Weights of a small mixture-of-experts language model, trained from scratch on English Wikipedia: a variant of SOAP for the experts.
Below are experts of layer 3 (counted from 0) of a mixture-of-experts language model. Rows are named router (the router's row for the expert), gate (a neuron's input weights, with its number), up (a neuron's input weights, with its number) and show model dimensions 0-255. Each number is 128 + 24 x the weight over its row's rms, rounded and kept within 0 to 255. Numbers have three digits each.
Before each expert's rows: a language model's description of what the expert responds to; "gets" lists some tokens that make up at least twice as much of what it gets as of all text. This comes from a sample of Wikipedia text that the model never trained on. Tokens count by the router's weight.

# expert 39
Description: Paragraph breaks, quotes. Double line breaks after sentences, titles or headings, and quotation marks opening or closing quoted speech and titles.
gets: ".\n\n", "\n\n", "\"", " |\n\n", ")\n\n", " =\n\n"
router:152123146162134105148174137114192158061149143127105149134111137072185136159125156131128109127050081112132143119107139098146112127104129150111150128136153141140113146120133152096084136108143148175169184159094162136081122157130130142120118121141141134121139111128117109108120118089110154110189161152088124115164110136119134167144127111132158131138125112077109133148168118139141162117166081155120127091142103159100153120147131169122131108085114132121148145121107106108116131151127138129143133129127105155137128134144086149178113130164111116101143134146093136153094099125117099118136142115123103135117110150111111118116122148170116109137140082108041135136126120148131124162177141102127173128138126095110125133145135155149132102103127139085111091148124139134157120123095150
gate0:128126095128158118077120091090118133122138140129120120153126117168158126138099103134162118104128137102129124121193130135127102163110133118071102131129145103160125132090128134140094132131135130181123156164118117131137132140158123135125129130181130134125124133120120050124135122084124126091114162142122132123141122127150132123087129119118117129114148129131127116146124095127102119110134103128128132142128124175150142124134072140116106121112174123084125151128102123104149126132130131124129124097125079118130187122118126132132129127119128130135167110127155139157118128123129126128073153176210129124160128127101048145161106129140125120165136152045165128142113124114109128102187161098130113127129130120144131122123119137127124158104143121130116130101083135111150248189130116
up0:163128097144152187167162115134094151101102121180128128131105124104139031142129098125128149037127131132119129166130144128150128128134093133105101128113135138126104096124128141121141095176114163127135154129133123117099119084133093123126109122116129119129127093138073094152128149103128185066141156169133128124135128129111130155157141136125130125120118126129144119101084151131121159130131150172140136118113185145119120161136117146122120035134131158158189135175099099127058149102117114135127116124133114111154128107128144095141129125089109088117112138125123133129125151123113131135144139179124086127127193131131096131119074125177122127130166129120100128118105106128128178117119130112132122129125131122154127154106146151128130128131123131152131090105139141124128123150129094

# expert 26
Description: Line-end newlines. Newlines ending lines in infoboxes, lists and tables, often after a place name, closing parenthesis or table pipe.
gets: "\n", " |\n", ")\n", ".\n", ";\n", "\"\n"
router:155139151120107088121129119126133145120150128112130132177129119123115126170119136123115103106115108135175122182149101061123103111105110130115134124125172142119145142091130131130095116116122107121143136164114183132138113119116131099148110132091111159111122116132122156108104098107114161096184149130093158121177088105130182155157124118130100111109116122112161119125186114120149143138153101098117064122108122149139120181122158117173175115118150139155149127116136121156109162146156141108146139125170114148130109148162076152153136110100156107133147121123116152143096116189116106125115112156157132110143083152090112132170143152161102152169129150144140168130147128143147097179194125139116128147116116085142137144158158131113135128131137109099067127141139170134172134116130143
gate0:139120134133135100114126124128148131103142137136128152038146125128139158134164162164072192150135153120132133102134114129128133127122134123132110129143145140118128096089134131126114077137119089080135133122130120135196129115127124126130118115158150128125126127135138127129134130153127129097208138122094173131152133119167123154118127124067150077144078175105132182131125101121124153140189152126149130124186118126112092150170169130128149118130146136103146078121121049132153133119120137127131133163158163132150149120134120129166128139143106142119144131127137115106158135142122123094118102133248127128151157121118163201124173131137095111130162130124179127137128162123124118116116126146146130127128109130125125101124135128142133125135139147133131156118136135130128127124154101
up0:129153046128128130121128127129104130133130126186134127164097128067121113131123138147139127133131107152126122176126142148143138098190126138127140139129125123133129128204124152108121137070073142163125121128130137128053127155133141090118083172138125115129130127119111137123128095130118162122108105127136117126123135128067140180127128138114114137128129121134127128128127131156092070129090140128124104125144128166131119118131120106116141128129129102142130141141076138128106131102128120112135124104109128090090117159130128182070125130083124075176095129137101129185097126128119132162129151123126132127119118131123074065124126077126138175093129137133081118129182119154168127108132128077156177144139128112129170143094127128102156136141128128128125115153104123137126135116059138

# expert 22
Description: Periods and commas. Sentence-ending periods and commas, including decimal points in numbers and coordinates (44,052.2, 101.3, U.S.), plus which, but.
gets: ".", ",", ").", "\".", "==\n", ".\n\n"
router:167142152149143113093138168143140134100155166124151137173086118122108125150121195114077110117120121150127107143145140081148143128130092124132110123103138057113126113101111149108098155110158153143129165126129121122107112127103148119144129129142131180153150095102120107128098117122109198168151118102108126102190136121123153190136134131141161103114095107134135121104162106132163177111123120130133108117141059153122095155108132137158149137101126143133157145171117163138127152138157154127129142121109133117122129164175105148164150131092105085146134127110115101145065116171093117123136123128156087142138129121082079120124122154154126115137114105136069146118124121136103119151175121099083136134114127119131110144131136166137118124129121143059137102146121150124142100134107124
gate0:127172123174180124105132122129083077099054160126133113078137119119138130153138151113128147127128163125131107100180092127090129129090129171161147135130128128169129133143125126129150126128129087127137133126115129129119078098146131131156144094166078107149086153152143067129146155132127111096090115126122128129130121142134140119141117133136107115116130123130142127126128128128133147148148110137127095128128110129141111131129152125140128128197130141066188129139150055142154130109128126136130131149145126129153184126108127132127123125139122029089131129141132137157112149121131105111098124134095127126074128093097133129129112126127110146138141129129094176121106148089119150105131080171102081124127126138128115129121098104130096117148080130112128177126176130123129109138124051
up0:128117171070126174154166147128139158131172135129125144137125126131130124143123133153131126105117126159101085128051163124148164109121128129118125111136150126138138116098119127117113120128142188130135164126170084110137188135114110128060101126124180132128139083126137165147111129062090173160181116128076145130159130109133137126081124123139131124077137106179117128101130124127125153130140132085126170129077131130126127106125128146128122123098137129195127119179112122122128127142125118094065144112129123136113143122140120152176126125085128128131123128113130096162150126130121110127144156125128126083173135168161139142152130135159113123130128127158112067136119129155103094142124143073132128132129123127140127126138129147126169145113155129122132141126137188160131175101130180